{
  "n_experts": 64,
  "d_expert": 32,
  "d_shared_expert": 64,
  "hidden_act": "reglu",
  "normalize_top_k": false,
  "norm_eps": 1e-05,
  "batch_tokens": [32768, 65536, 131072]
}
Below are experts of layer 7 (counted from 0) of a mixture-of-experts language model. Rows are named router (the router's row for the expert), gate (a neuron's input weights, with its number), up (a neuron's input weights, with its number), down (a neuron's output weights, with its number) and show model dimensions 96-191. Each number is 500 + 40 x the weight over its row's rms, rounded and kept within 0 to 999. Numbers have three digits each.
After each expert's rows: "comes before" lists some tokens at least twice as common just after its tokens as in all text; "mostly gets" lists some tokens that are sent to it at least half of the time. This comes from a sample of Wikipedia text that the model never trained on. Tokens count by the router's weight.

# expert 50
router:466443508461507541487559490544515486477463503480560543468514546413491473511528521487538504558548401489513475459527504478484511537452476467563520484506461483557544535481510484452505501453519482536478523404465492524428446529498392594483497422404491462614453538548573501510456530507514586504
gate0:506444503542478446516470489473448377495491468481541500482485466451482547465545463563479497556538514545607569439519500525563489528435554522460577478488511592522455425511499477507484467505512487578439500513517488445470478494369566445469532527530472521493476546508447534574513535552475379622
up0:480526438453482436458523467490466456522516445532533513483506476492439427574549478581545536556451520523577510593534549491536474489571482525532538456490446571500507421522547614511451483495491516545537481513515436509502552528432509417457500499513512489473499477501507488566509475463498548526
down0:495486527508519393494456505486418464593439485519493502549419459495490442620522445542479433548491576492522514510544530498565523514507394499496499483498480521537600452470531463495430580565482510495442512570538512494467563436531466481441489428532516553518551473481458519544577453550537495505
gate1:404582502571501489497478490453532393521503484548485505460507495489475489579517546502534503494411461514468531485545486445441466536571526486482487476571480521501393519501579448494474462495511524494541559489496518542534540501434590531477456434540486508519559471480449534497506491474460557445
up1:503514465483516503520513503467532421482441508489375566483547497497540455599504474574536532522455498506543549523490517471527469462474530483477538481471526469476473470488448564451470411402522543489539491542460470515521499533433552487436542531479509511494487504480463501455495436466547458478
down1:485483476525514522536506472506543534488424561589409547497462448495507554502508440501500500521506480481542461532561517500478494529467469489414528507472510458482527492561488475522500535460514495513493498502534488495464545524483494535504484479518559473516505544363503502538590530499503508445
gate2:451501488449507496533466471463476441461522536444457468496450474499485494503478565463500421540495572435542497497548472590572485501394513459552508537444478534530492446568492497487602491490531552520455543480514499438490420548541497517436476530455526504604437545544528477527470542555488401473
up2:543447548520420456536480447515516488445439500435446548547525394480470477522504521478501431494501471462523543520456455552516504521495484496474484509501542540554488513560453506432545547522475471568530553474568526469525561564527549509566555468577534516479421477519479536558511487444480520493
down2:528472490583483555530482440482573523485448458468523481488487464499474478467520537505497505426513521444476534469525520518479507493440535404460500512506436424518470453447558444489616524489519542483448546487477605453511451558493514533548499446479444508526525489567550572498475441483469492461
gate3:479491532515519478481493499508455461466541467578577501576489532524508495428504511483581519513495506507459494521523507505491490502545514493517547512472498425450492497496438509517485509528491430527476479442413525477469527511453543424487462530461490550510466474520479533496558401530501473428
up3:523493452479464513478452474485524473484474416480444518510442532437481554432481515610538532520506581550478497483517517516533513486537564471470502507500502476486469481481484519577453537438522552453513478435478547505525481561481527496477556456512549561478504491487578444483576500551526549458
down3:498477525508498500469489528538501567494523477522474537565637517485436461490495507486434528484461510530483504439577564583547480506458506482561489515548578533513444454535534463455507525480492517468525448528472509559450504446473524490536489435570464540480487473447529509410458526523452522493
gate4:475511529534491481529443508453440510591513504555496496540563514470476545517472467553509529496489448555505522454515490506483484433512489463457489483513526532483533484486529461517466487499500538423538517560530479459539463454465514510488508456486526568439495544441436549498494549575511501466
up4:445539486494424517524495483543525457448487503458414517438501549478521587527514560556422549533477527546488515490533457506442532444494461525453455456531514508539461483510477513527472548528507432505499504542469504469492478523457462545436509478524463460471486504536507530497519506549533519461
down4:515541545421527543469468575446547503457485556434562514446505521509436448459473540577484498518512404563487505537486514459462473540476583565509504405495517452475460548500478458504512462531528475483456538535469522423539531557507486489471532441469459474448502465605521463486456420466512549478
comes before: "of ", "and ", "in ", "to ", "for ", "were "
mostly gets: "ations ", "tions ", "series ", "role ", "members ", "years "

# expert 19
router:443456538410492526438528543583447538476486496458565448446498545468565482522506513528518475559533465519538471440491498529499510505435494428510496496449492510528517494483505502498440529453480485508451502514462522563490415503508422570496506430447488583525476553537523505449466477525574534513
gate0:538528515498536488551500425445481524505507474533438467588473508499561496458516547488502498430481561472475494533471453492461498462455526503559515507505560543441476493543500514485532472542431474510480517461516496464555507476584582448581504519467491547445537553547506461557555474506515492458
up0:446517453498489593425458457604504492440473479558512564473481499424495535501526503558512491573448504538481516461511424518443527561479498484553489534523573587554464546463491514542519499590480540501510540463480492536478432524515395502479563504539494493521490474459521537502526478539561470515
down0:500523476530547493519486493514500523458614557512466421498466462485479416464501472512478492541513568517499460535443427454501543466479531492504445561481538510445470450517527536563507518548526561541433525445499508509515505471520526443473508525441438489492439436533527532565511399487538455514
gate1:522543420442515468563481507538502457516488486478566507426498466504492501531530445568543473454523520535496451528533554551494510577437511478571522504519532495448456420523400516519493466562443563547562545514575528549553467582545496484555508541539500528461475539526536553514427544477447513461
up1:430498498544490513484480439475488522551495455568545503466450487521487474420489515488520460468578521473432512452493447494520481442490394481507568523574466488518495495433555501585550523563504547456449509401441513559457503513479448526445528535505513488510560477507484475501585534516540441531
down1:500539491537552461495513505510512448479521454511530544515464474538443533496513436516511471459507544543476459507525485561525532522481533476557515520504567570420522456525405490475504455517478558531477474548534524494618506449554581470492434524483495450481508498520422410461479454561474501481
gate2:504534564539606516441498545445446536539504514479447544497539491469548460509428473477512503529546498479457457569488452474527563494473517489496455456543515469550500523550555534483543458524494504558483515589467436456511522537469445464475443452409484467545495505532481559547469480480473491530
up2:462511457482501522551442478463510532545480530477538479512479478492500573464500509570497549521504402517411518503483486515472523473439543505517508486563494527428491547365537541549441447510455554475497438505507495503507514548503506495518522512460494531410510430499556506536474531588525541470
down2:539498482517526515487563413483538512485458528549511499521519526526534461518491543475508469513454469520479505527538486567514509458485516462497503604560526495467453521390523518523441518514545536418558530440471568464421469527516523538516504461531517524454432451522515434556456494533469494520
gate3:525502539581559554535587552476451515489536576550515560515483509555461528471492476467460449508587512486598478512480489570483509439580488501534494465457498445549495478528541505490452535453489565531510464518496502491513503408439547443542472428519531512510498481519513492468516476472511520516
up3:507541482534489469539565555507459529469508471506495516454528534412544516399451479454396512490527544527458460525481466456476521499563501532445480450507452599517571460517597506484443495478507510530501511530544466463472556484482490448493465510456554456562503493548502554504495505510577522464
down3:482512533434470476513421489505507508539447514488470461468489478487514521489511502556533528484396509573487530439486415442457547486481522551492450488484542440519471513489533523441458491459510483485503470574479545523456514563483464492520519538478543470484538502494518505484379497502437518469
gate4:472493494492575470535470474502456558493593459487596453616552455475499414488428525546444480551551449472582530536502528569486540567536549495512479498530564546459438486487530541517496497448503573555547505529492435499536486498487556498529483534484423468516459519462450486485442498531480491541
up4:498587488490536533479470552563416516467529459485472507585463510482516454509435473549458535602442543452494493546524482549526527442444498527435505480498464510528471443505552535549479541502486460452461485505499462510487516545515529581477490498542499512495490493455443507537490456474456429560
down4:447506466508514475448467545557495590469563477517443493520535452486545487465498443496471525431461531491504495509427426461475541534482502548519518503579497506476494443502497582502525507562466592547557543531537464483563536545412557549555428566511408562543508513585515572592483513513481404554
comes before: "and ", "of ", "(", "in ", "is ", "for "
mostly gets: "ment ", "ational ", "ism ", "ation ", "atic ", "ical "

# expert 32
router:470472524466487523470517509520492537447454564528506455538527557506535488595509543513549510525465425499517519573468527478476463531447469487501513465430559525495489516475481469480414529413494490538480517533515450566505534405559478476485458509500523466561517519492539496440459537528492561455
gate0:497540468545494476595535479466513525580472497464469517465529470485531397482469477541489439508500486496513510503477528486494532520591479547491497519552446498468473460501502516510600472554491471578491481525484478501535420509521495513455480483485494514476515471494451481573507525476442385500
up0:512469497545455473477453481526526510517539463559459468478469515546557498412487528508486533479565537564519529459488517496503466518522508491500457498476572497522535450423481493435506499510548523558490402451493531492504483446505430475538550537515558458491588493553431453595488487471519477475
down0:531488517479518537536462512518494529581570433489537477497519456442500459526497516514484519455483500562522521474526439484465499561540476559505505449467545499533484428501522575472525516523514526561459449479508525491534442566477468466548540558465544538475442540607425511576484449489543502459
gate1:454550463562521522508492425474438448507578488493499512545487465489472501447569487566444495461547535569551400376557505438502449551539510544442496501483462460539503479527518512549603514550534590519472514420456507492504520531488502519486529521546502501492492450536466480471478539487487477450
up1:528518541526464535538472548475450490469489531497456541560410551552458424515512535474481535478501468549484468507482447467459544473507509500495499439613512499457529516499549505495462507464532522516470498472476505529492518486524554535511447436559448481521554451550453411515524483547530534485
down1:579489567467551527441437484488509460493443576508449419512479432497454445537476511544524552540501448432564503501481536492470481537551508416501477597534529480510462490549512505487515543534552467535537487591527516555470506497485538474540449440503517490566498491483478453496512443534523526542
gate2:540513540549528506498473539494461483520465486495512449548494524509511519492504500508502488489548526467493566490458531505467528505476554547437559512471496496551534451457514448473508533522590575503509543473533422519555542514480491453498423449463496532516501402534506519510525541503486505471
up2:413540529478462478487474437484546504506550504445474488497526481509553491527465510572513471520544536493481533554475534518547555460519458504568500438521437540432465503440546469500558481554504483471511517559478497537432472590523474496543465485578449513483478546461489558452513460454472466499
down2:521463477529463581545527585557506466480440466487463462542500489506503521472564521548492538546441517562465509508486489481508548420455498477536414521477535508477426543503482496534583471507510501509532527493520445435514468517481525514617447464542533513496482468550468517525494553489498419514
gate3:509459520522479484491467522488492536547455447520537529542437505508474573485434500504456544484431501559507410554542475502492510535495518475536494477530536493564470492518504471523483484509535510551524483524505583527541528521463373498534527492462498450526483473534513497513421511452536453589
up3:515480461530522521508435506453436511537522495467483451549478538448524480481507534511472558505464467570518431576478484503481482492588436537476489465559500425476534489499513519504524463547558532530502538429529511457509548454517411500486512471484495542415532554453496557459574524546542505448
down3:530493481497504477509510469478471559474505508560525514539518533544505574546518537467470431493539457402461516515599499524480499485464481462444528550459504502502509490547481487485464496509573525559531495502482451590464550465529466398491492484531517474510488500544485495533526482509531474477
gate4:502460531474469464486514469503563426486469552517506508518562553541553515509503576488546545522420507467556526490579477468582518487494469493583514525466513451503463528557526507443438503566488457574470460476532465577538523512467464571443474474483497513517513504459491509503475504580521503581
up4:449473582510506410456484521503544554496513505481494494521492486511483516381466492520514446430508499533415485453563531552500512598487538509528482467480491592504499458407499577477519554546552511410458468482485538512563463531438463491442519481538502520532476445421507508564475403433514464599
down4:541546471457540467472503573526529463417493533443564555499593510567536472537530614596503511433504545496533551487529504501520502487434490550499489479528510497447520444533486545496498444522454514495525481456563534415491555489512417487440524523441526544522458486490593503475468459465492503505
comes before: "\n\n", "s ", "\n", "C ", "-", ") "
mostly gets: "R ", ").", "T ", ".\"", "CA", "US"

# expert 48
router:459503512476462517458598516514554504467491530543497537509519547480462489582535558469427531531482475528545519492439523424451472465470499461525495501487537537511482550508502495510501524445511466449491502535442544489485458470482472514493466498465499446523512488596587534449495499557488624549
gate0:508478516459509459489551485501490492494512523499490497494492496503411491471546532507460572534458475553512473467515553506526478486514549526530565425485501511518478495529481508449483486456469503494551463514510435502474550460448463488532480496565445445534451458544514550589537516528497495471
up0:459490487435457513516573465487580485509451587486490591479522508452507485554513511529438518507546443523469437534451494498433536518471492514426432477507520512497571429534489491494561520466426433504526534480558513497492467498529475433493466570481455491501435519425551488514502490531491494467
down0:463508560476486539450501481541477466474483540474471515441499482477495448476413498511529509442511559526507473457457469517520472503531520485508429407552441565488545492476509479511541503500540529499519514462488507539454462473509446524450593556419511523488512470459520496525463533495531420509
gate1:428528547566504519439452529478512495442490548470381410505512492510481523488501489458481531531485470516472545463521464542504563500461485510461507476495505496493404494468506481515529516518493467455487488525381473505491411534435454528544507547467545477501471423513533560520522452503511521446
up1:448521523597535536446570451406559432594442436419429428529520534498514462493541541464496485475437550521415509493524543480565487511514526453503456417507446540442489520460527456459521471491550479476548420588444504420522499528486512492574524476451485589498508559510467566588567556527534527515
down1:494471507525541525505450540478477532468452491510492512560483521467455508535432524522451486529413464468526485480525464495503514472544522521480464514555509521495503566493452514529432508549394493506561459461445553443523522561474490494491438487447542511486542545497521500467510464541512513430
gate2:495600496498533500527483510553506543502549484461562572447497508454513518537469565509501494501498485478546493515527543543473523432456487532444538451558522522501500501485498514470514479484408453523499480537495488491548493499497491484441475474497516504504498540444527571441451505464440442437
up2:550483488497498446526503423417454512484534482515514520572509472556539465492515538501437553496564570524540453443555506550490475543461578506505553501487548561489516497512489546534543474459583544560495525501550497514512460529460506539520533553471468524485495461567480516634468499466491468534
down2:490508487475436490495492534470503518515553525482580505451496594522475495541526570489452441460514459457539476572500471491553569503547526512553607491491539484509476490463466513471461483444512526519492577501504452521523458483470506494467449527441417558530463476481503428521471508514546562497
gate3:573489564517486528540519480545519508523552470505475492493467471496507536461452446470530541534507441535493518575592491467519566519535498459480543474500539518530446458489494475460589510530543460522482449504546497484495530475522444508403452442470440498458506521553468504545543416411480578441
up3:549495525455605504463522496461471501464506494443488482455510518586505515441498524440508463552492578578501465458493538500459550510452587510510437476450498516497397536454512385466517518546552520577472515523492520501508514513539485570521505456504520463436415467439551537478528475482449460559
down3:508488456507506533440551536440530531492484518498523545482475373448547455508543557489469421480479521513538514494500370462560528516498477495493536480630492517505481512510477507436492521494552528472483531457501537520558512481511530511444547469493472559511541499486483573483583581503499523457
gate4:493531442521508503527504436495515486524516609482407480516469498496498483522471553445509468559482432536499579513479476502510484510488509525559569474554500523532385558514466503436440507509447547563455421522486472544484519469536562524553488523480517451436557471472466483432546521406447484514
up4:524477511475510578463482508474520502476496492572521454534522484482438501474455526468526540479484453446525494487528438451473495517482503498507509546586479548499464484502512482536549494527550474418562506462551441437532547491552501520504535436509485515472539505528416510474460502488490543501
down4:437544450531474454538577497511567502457502470501480481497552501444556509611531458484511489514393482525428488576494505423543503514498457437517519532507502539474505542485486539530503456465569514506511496438522464520476458524492449532524559507460588591516447514478502516490567534514492565467
comes before: "\n", ": ", ") ", "\n\n", "N ", ", "
mostly gets: "′", "″", "also", "Genus", "°", "Species"

# expert 36
router:462486518511485496496529423516430494478470505549558502454570507502517479525519473466556519488492474479543501488528421519430509569445485522526476422466487497573521471448517542509420608438435589471477462431496510584462509498541481510443456490441544520527488534540496471472485512608482511489
gate0:431493550506464499479493507500518467417567514425486497505502587389487453454490529591451436551490494496455466549462540488520515483510479521466463545507445454527450493565456547467527513541502559476478504489551425565527462573534558539488523450475563524543469454550590580474427473555514530505
up0:491432456495459525474545496489503533546439423488538450518523493513483490553538473489510529510520428446478460516551552468499488539484461481508561489493493486494458520568489549437437593505473452480544435453550452446479585500560494517534510480494543547458473463502536467458546579509484572509
down0:489507538517564481496431546547448448533520591424475492533439421481501470496517530446494451476536483488471460526518544531517507461501511520504495554379548470544484488515522456564600481509541472494537510509491546546493514502537503552518436530486489476499487417402475420474510498458536498377
gate1:497506444483521533434595478517444510543534520473462546564502510522462476560506543515459486585504518506533476499546510507501511476475484455485485543482513552497508491457460505501495529512530426459505492534548491532495495473477429481517498469540485425454508490538498507415511487495511525452
up1:481491518459426458457562494459511472503533542523445455441568465533543484526513517500531517495449540589458438512497507484481554520447534565514528526445428486494554514497511577422497511526511440530532474491497483511514436475515474566505424501551521504443443432490497462507493496493489529508
down1:462494484510486476448543518450552501571559546506473441543490499451471499496469577431532545494541516528445547469521506520434433533533476521520508537507442531476494529459507512537468441474457433458496499455534481481408413460500543500527537555537513555488491573485491565483465549473488507507
gate2:505531492442483457518466592495453535571490444452523494457526470487520482439486451483508541478564491536524566436488506558495569571520502575479554459478441512551496430474503529450500466547571479488486566598541481475456523547456490471534472482506538522442531451460586466476507425532480545536
up2:508591475524568521549462519517630415518528494383500483540490555568478518416523527499468462451506470515459467509474569428513465436501559478506564458541512455451502532471520500497489487509491490583514551520488456535528498449462495459519440500478485504566463443460499497494471547482483468461
down2:513470534521584450438500464478410457527551456489471518496585495504474536561507529482511361466548505515601445498556409523522493469529436569439454535533498473457522469466487471498421551460463533472551493497484509505499548483466514433497479457535530526532491492550457459489520529574469408565
gate3:514501515534466484464459493558465430514489486521562507473432471469501516497508574530490509501494462486543492519523455498541520479493440522508573521544466461540467498519445478491551519538552487498561562527429580516472543520493582496552479513499472455521586423452484445500470469413474454513
up3:515539521415428479532531561437531563506476527522518514489487473496485470475417503551468505509491541452440484562426559538508433505408525481571470490498429496488540551499536526564503444445460488488440472509569536516540483493499540511465528475421418523492550523506527475501471442530456558502
down3:437515467486475547552503580541518578510464508506477580518499472476414510490440520475475580453481478532521454542518541471489499490456529503532480440485524434489532492535589530537490482528442506434460474484554504455453475499518457627511444378526464494499490498527510517509511506485428517483
gate4:540543520480563532491448423525538488514504458509502417459522472485510478552499594552451486536501462505524491483505493507504523494413578531520535500455551484521400483552446541506497422557455496583492495546477524491499431595474509491475462519571472503482472498520498517534490462495497455535
up4:511488557468533468587524495546495476535563420472484441533414485524439495454464510446483529555496537454514478495511550523558501529559526463568506484466527511469441568507464412495440482511458554495510402492473517518466398470516516517493543459498513502466502570440444476520513553506496520506
down4:476546517511557472485497462514501494487477424538550497507436439494578502501484472461542431523539463480466426455458534490465513525527427497481488464510475492550497526537467377551561583536555524465536472502537475489507453498507514500421430456467503442473518472523513494437433523475491516435
comes before: "the ", "a ", "his ", "this ", "its ", "be "
mostly gets: "from ", "between ", "of ", "for ", "against ", "by "

# expert 24
router:456486504518506543414582499534541522433448526485525515441509535492552494510501535526544506542519476510522459451510469462534506468417485506512450431498545506514536517516489494453472531486519525481510513483431492546475432489449439567479559420466532477493481525506580527434490501505514641430
gate0:473540539449484487480493528457481456476497493523596459486483582602490527550528506494446522546565495502527522443474471507563512471472593484484492574579508479495531548530532432524492521532569422494529469531515498567555534445477447472500522489582460520494505527498489472538473520560490494491
up0:481519413452506443515550561472494526453568472523477539489518494533416557509469485481558477403553597534467534511536589524541460482394467494472484541498541550423471543529484498490551483470501506552483491525483550529502527473494545475462510522574454468539509505497462514458548495527389505508
down0:520538484512523473527519558473476537398480501455539572507574429530493545522505534446461516540551551510450454517512542500539487511446497537512522561569542507539603516474522422532456484525456486541511526538473424528515476507515526514488490489483461487472489529527483473465512439572406469507
gate1:566502539523553520496492455580411589511646526515493480555469542490481529448523492478454526513488543562497541593511437554485631479426505481454505506533549549509469474432491461521558459519558574533511469496470548536499482467538522465529473499465470449485564509522412513549549530507505502482
up1:542529497510458421528523446527556457533598504450455455455515492494479441463525526557462478529460504536514461473474536552482533514525489545490520473561479490496461484465542457534527419506419589503571509443581474505499479517443527578527476491524448509525523471384489539534514546464445476511
down1:554508544490488448421516513458537435527524508403506514446532527472562406483489439490476521552552568496500465465420540507445453469450497519490511535531496504529489564546489462493528459488594490469533523456464499475500451482498481492523529440524458439533616469516521509451509464436533507636
gate2:574457514474497498463498551529570495528477511517491508548448535534542495439485535497489507443524449499470541503457448529415545474463456502446457502499535507570511416469498469460544473561496543448508510584496591519528527547509429523574479517600451512445510430527562492515567471459478540479
up2:468504408471545487481458561557524511426553507535526568489493475550526494492505508596492563514474570546500526505501474478502556426422501529525494480531535477567493497504517557499480508501569519583462573524470500553467532545499495453520438496504494476522553495445555508532521416467446490544
down2:541493481614541481474528535533510466546465500493404515455492533523465545530504459525483509454526464479470501495529485521440495491532491470567474449510566482471505437532530584472509438465501507510416503498567508564497519510483467475567425493547455471503501518519602489467571491558512509513
gate3:543513540536496485519528550515511495467534551454479470512510552504506480507510440563490437432427435582514554505437549503460480513554522571445553506515483431560461455543559477504505428468515455474577561545546534530392463448520516464468486436573517528570569487448413451513515514474487476517
up3:487510490564492550517497516503415500521471523447593494547485473426443550469502474362476470512541549536496515513512506527566496499518461557374560517524508577481511459440520469469449516494520492442538518543561482477506458457497482487516504478433551475520524488523569457496508514553504532527
down3:532515485494436469439448487516542437563528567459521495425517507438457527493429501518494554481488501504557456478454499493454501487442486597499541515520514483525456461487440521454453435449482490628557495491541505476531527431490469495472448528553540531526483480484517534497442510430467497534
gate4:485505510478505559498553512468482523525457483497492481520463500564477520504504574489467507526507535541521525500550495534490509488499462591542443558475562445449502537521511591482514489527509501493499440479488565500536435469443544550428489499463481503494510518510465512532463502488427508518
up4:427512558503519554525464540488549484452492510417518495504452507451549469513440518473456370563538444478513601485490513476528494492529460475438544522441489437539513466497413463527476467458560493492512467543475496477505509501500435453481540466492488450490585534536491521457507465492524523537
down4:499463549572435447470513477483470509481539536492454457527451487465566519447567483472531462481528546495429461553476480509557492584563430479496515554485424456487513465559455434502522545463472464568509513491466429564485478469518480537484455607461455499501506474490475511514507561538541482463
comes before: "of ", "in ", "and ", "(", "was ", "for "
mostly gets: "team ", "season ", "series ", "game ", "station ", "family "

# expert 58
router:485478499514471510486554492521469478484466544487492488463495549466543475507528530537573532530563468447555508488459425485462442535449398503520485486532478487538526497498530532539470577486476545475455529390530530539428469465523502495419492439471507489527481566472581518514484497557527482450
gate0:467469497598475492493482491419466554465534467464490549546497622514555455529528514452551545532549555462505501493461571492505495522602482496498559513561458468486520542523492482482513548517484551510505531512491489542480527503515543486459410451444519434512541477470409573512448533595509533422
up0:511456539476485471478576525491441539534404488556473470572508460518525521467532531451508522587559478470492467489509534520463517528540481518517524520500483462449536508528465586537421512532574483506560403492472471464454559476474474471465553474458426462540569508490489523500560530445490454553
down0:533472486544465555493403488448537492501496486507535472513438534541480540562460543580437416405516453487452488534577467530500538472513523532513458564488588397450567513457537473501467547478515439523492562433504567462473525531442496482522460506502553582442548482398536451526537519413527493483
gate1:456534505536573531459434478534489531478586528391501513472483543518479452535439523448482507419529472437486402583563589435540530485522529491515486524492529419428521521512434508446580461525478445447480510551552483577502523532574505457480400549570499515480580456502456442424494521479446521547
up1:391431574531458483514467498518576495530552505457552479540497495512512470581535496476505457499491476489557501423463513554525565485478577432486556474561487523456531489456492437510459511506482501533554501534473408491508484471495501542519472523489499474486546450495557502486467463559504501552
down1:527470527508431490452495460544458475472520450521457512522511494460470443500568467470550486473528550497556444509445518507489555476535497537485496458436516475565429467472496492500568527512516503500526455485543551520521537411556550503511429445530471481543528452483462456430543490485508485537
gate2:450495557538497595455535501465459560490556402508530429474483406469513474471571565462505464476450489478517529432492528596541519511523591509447515485519493520472471495433468446476497517432505545510540528546494481512479505505445498493603465539512464558489468538537476499492550501571421531555
up2:522458547547547526481487428397439452532425453473443545491552443563567531428492473471531498502504544508426518553542515522518548501527498554490433506444549492500437513493519520473505528491524480462586437468512499417534491554505460510508482520516472499516480553470548532497618495471541511496
down2:437492536550505554498449528539526483506451446510456528509515509545483503462491507529486536557475462508500467539553453403503476472425517539578509425480501500459472494406549478484486435474573516465487465523503543456475544500485558543526508470523554429549517483502466516437470544502534558422
gate3:493536516532548468506549547467478514463495476496536538488491476559500459460513474522542471476479506529495463466477456408505572460503513512446474522504480457456524550461494561487452445584499480476491480461478465558460471547532528521505480523472539475485511438490421414383536486467484545490
up3:492542555444514502469497465502547535502551505531473500561507520484503520428470508539563534493556476503498489524507533578488521454488538526550481509512527547478453496545448572514517433467459462524507460545488422364497543519508464539458532496467506562494462509445503443525534501435551461545
down3:495557498507530498527489484515496552502487597482496459505514442441566535510507533528427549550481487504420516472500473585451558501485457495542469509474524497525470449531457476513569509514539509447484514527510441482501471516538472548557568512483465563538525538497531543464543548520425465486
gate4:578457514414524502437523575501540470492531533478476473556493490448490443529544488529424512505475523530513484487447547503499486528589557488473530502530487457425530482514505465530541511439489545557501539453506464475488461518482483519497532421565506561426486533510503476479512518499476520465
up4:498446513514483577496614466430489491508443535472476553567619489531474539515505603481479544522499467425524491552450513501497490503498474511530494469512483515482514489479512490470526539585490543458452530578511529420468580545474525514480431533474495450555527587533511545481485571473508466529
down4:525499530465493507470471471588459487545500536536566501446494506555506539508468519583495518453417510469457527498519579458511571503477541476485576540450567501585476454469545493495499465468443483497467522493505527444527482489484546521545511528509531510460407544520459453462463534455532507477
comes before: "the ", "of ", "he ", "his ", "these ", "this "
mostly gets: "when ", "many ", "these ", "where ", "several ", "most "

# expert 14
router:490433490476522545512509484508512500445489469517482462456544521476468465540494542530482508479511487473541477538550439479466467495415435506541427464457528500493505524519484577495493558436526507494486489521503465507502494448504505467487601495497496503499512536516545477503522488492488503422
gate0:473536489461497502523493488481453514535422477389515546488491524427537515476500535495473517447490512515524456548571438442518522518457541452475502473526515511483454471576467479504505495573516497536590468503507476507485474481469545558498546579543477453531555492543480471578513557590543436506
up0:474460496502438484521500473479563467535504490426522499434509480453560530528488490467475550452531525510533470509518552546459495454534558519387513518461469489543565492535479494514524534441550542529504510527556441538501539536468504492536510519489544481494576522464482552499467478507493521594
down0:475496428538433512498528453537472455521510461534470545418466454509485432455467489503478575464510488386503489418564533455553503494435426456494553475496541509523426534501507433554466462481479535528494527509517518515478502496540526509509468407462507500514471480526477527417523435547565454451
gate1:494488484498468492504480489518501495486567512436545530506465493585557509500563528507562474468547512505560451470440507483508484525499437503450500465516474534480480451495526498555521502475478486539453416472505448609493485467443476536487519439500475517489576538527437470484424495511498476471
up1:569509496477482469547529520491508438531448530435437479491524486457495438519509510496472487494479486513465511515466537443509475495509478507504517487511467477484479486460588447472543481456461473470409474562504581469521554536562543546546450384524627480446477484516561494486538521492498525489
down1:527462490508492521472505533473554534502448521482464448507454526460508497457456519541556474558468448541487558493538513499483501545441490489551433506496463464462459565486546519409512524563508484516522502492524518531518511481497494488478513502464512390416466492519458422487474533517490480567
gate2:472529510519542476419511516455495504543503536479504516485522576453476441571510530552455496507497483504481513556493448506494466515477503438568600501546461521517504496455462511568521537494478564483488530440493509457542537506494492512434479558538527429500551523495526498546468483470509501589
up2:519440515501454498522559457472492515492476549444491481479447607512540501515493530547597534499563492488504499558515595523457442508420542520537508569474525521541543458487483511380515481502465514493434498579585462574537519471499528573506571536459469560492487472544382508493536513411455390496
down2:441493471497436454519495516540479499536445508524514482492469608474516525469501514504546518547519512464496558459480522498483481459582521484544454569546507498512489505455551480596455492568485446604503496495512513568606531491503535539443540476497490459511558492439516498510464448467559527487
gate3:502495447559497427533469416453478428494509445522476464593509444511436521536485547471395498496596561493505556449573511470590476507521453519468502535545493549475510435543525507500529482455470543460477487459508489540442515473517486595514523498506538558517518522488492472486497482483484491543
up3:501453474559469482558482446453583479445473443478488537623534579546454573572535492535449514447497521510475517527478502437463490454455487533528464406542519521552521516486529589443457472516519488424505487565529443504458525453537543552439562456503550501481522483474525477502462443459567461440
down3:500440499536468505521518478481544478499551493582522530558467507425526475470496465593461555407437507511516526503518486486574478526522503530493535482559495575406470445538485554399518518523484505509493543458515492490536477513486495454498479545471535546484496487476421476501538512472573471537
gate4:485473535478518439499549553462429540575462477465483520501536426440474521516559421467531531534554556440382486538547519457572502513468493513485519522547475484500555516438430492498461461494395475462457484525491542490513492442499433489574442489486510569442489553528444480459541473537475533482
up4:513445462516461518448507495531506527505431479561466512539552503552525609538487495506485544454487515536566589465504451553554523493537490571510536560517525516497539432495447475441535563481524513518461544501457484476417508519483537461509505508489544474473506485554465484536515461525527533482
down4:490496505430447521444515472572465554433515485441459530531494489521534468413523507509440485468449507561496468428382457543506427551517494461602554500568416531598463457455481443517604500489438557523545421536475518516502526451433522508513536507501522437539466450452487508530496515465538382538
comes before: "| ", "|", "(", ",", "–", "August "
mostly gets: "four ", "11 ", "three ", "five ", "18 ", "six "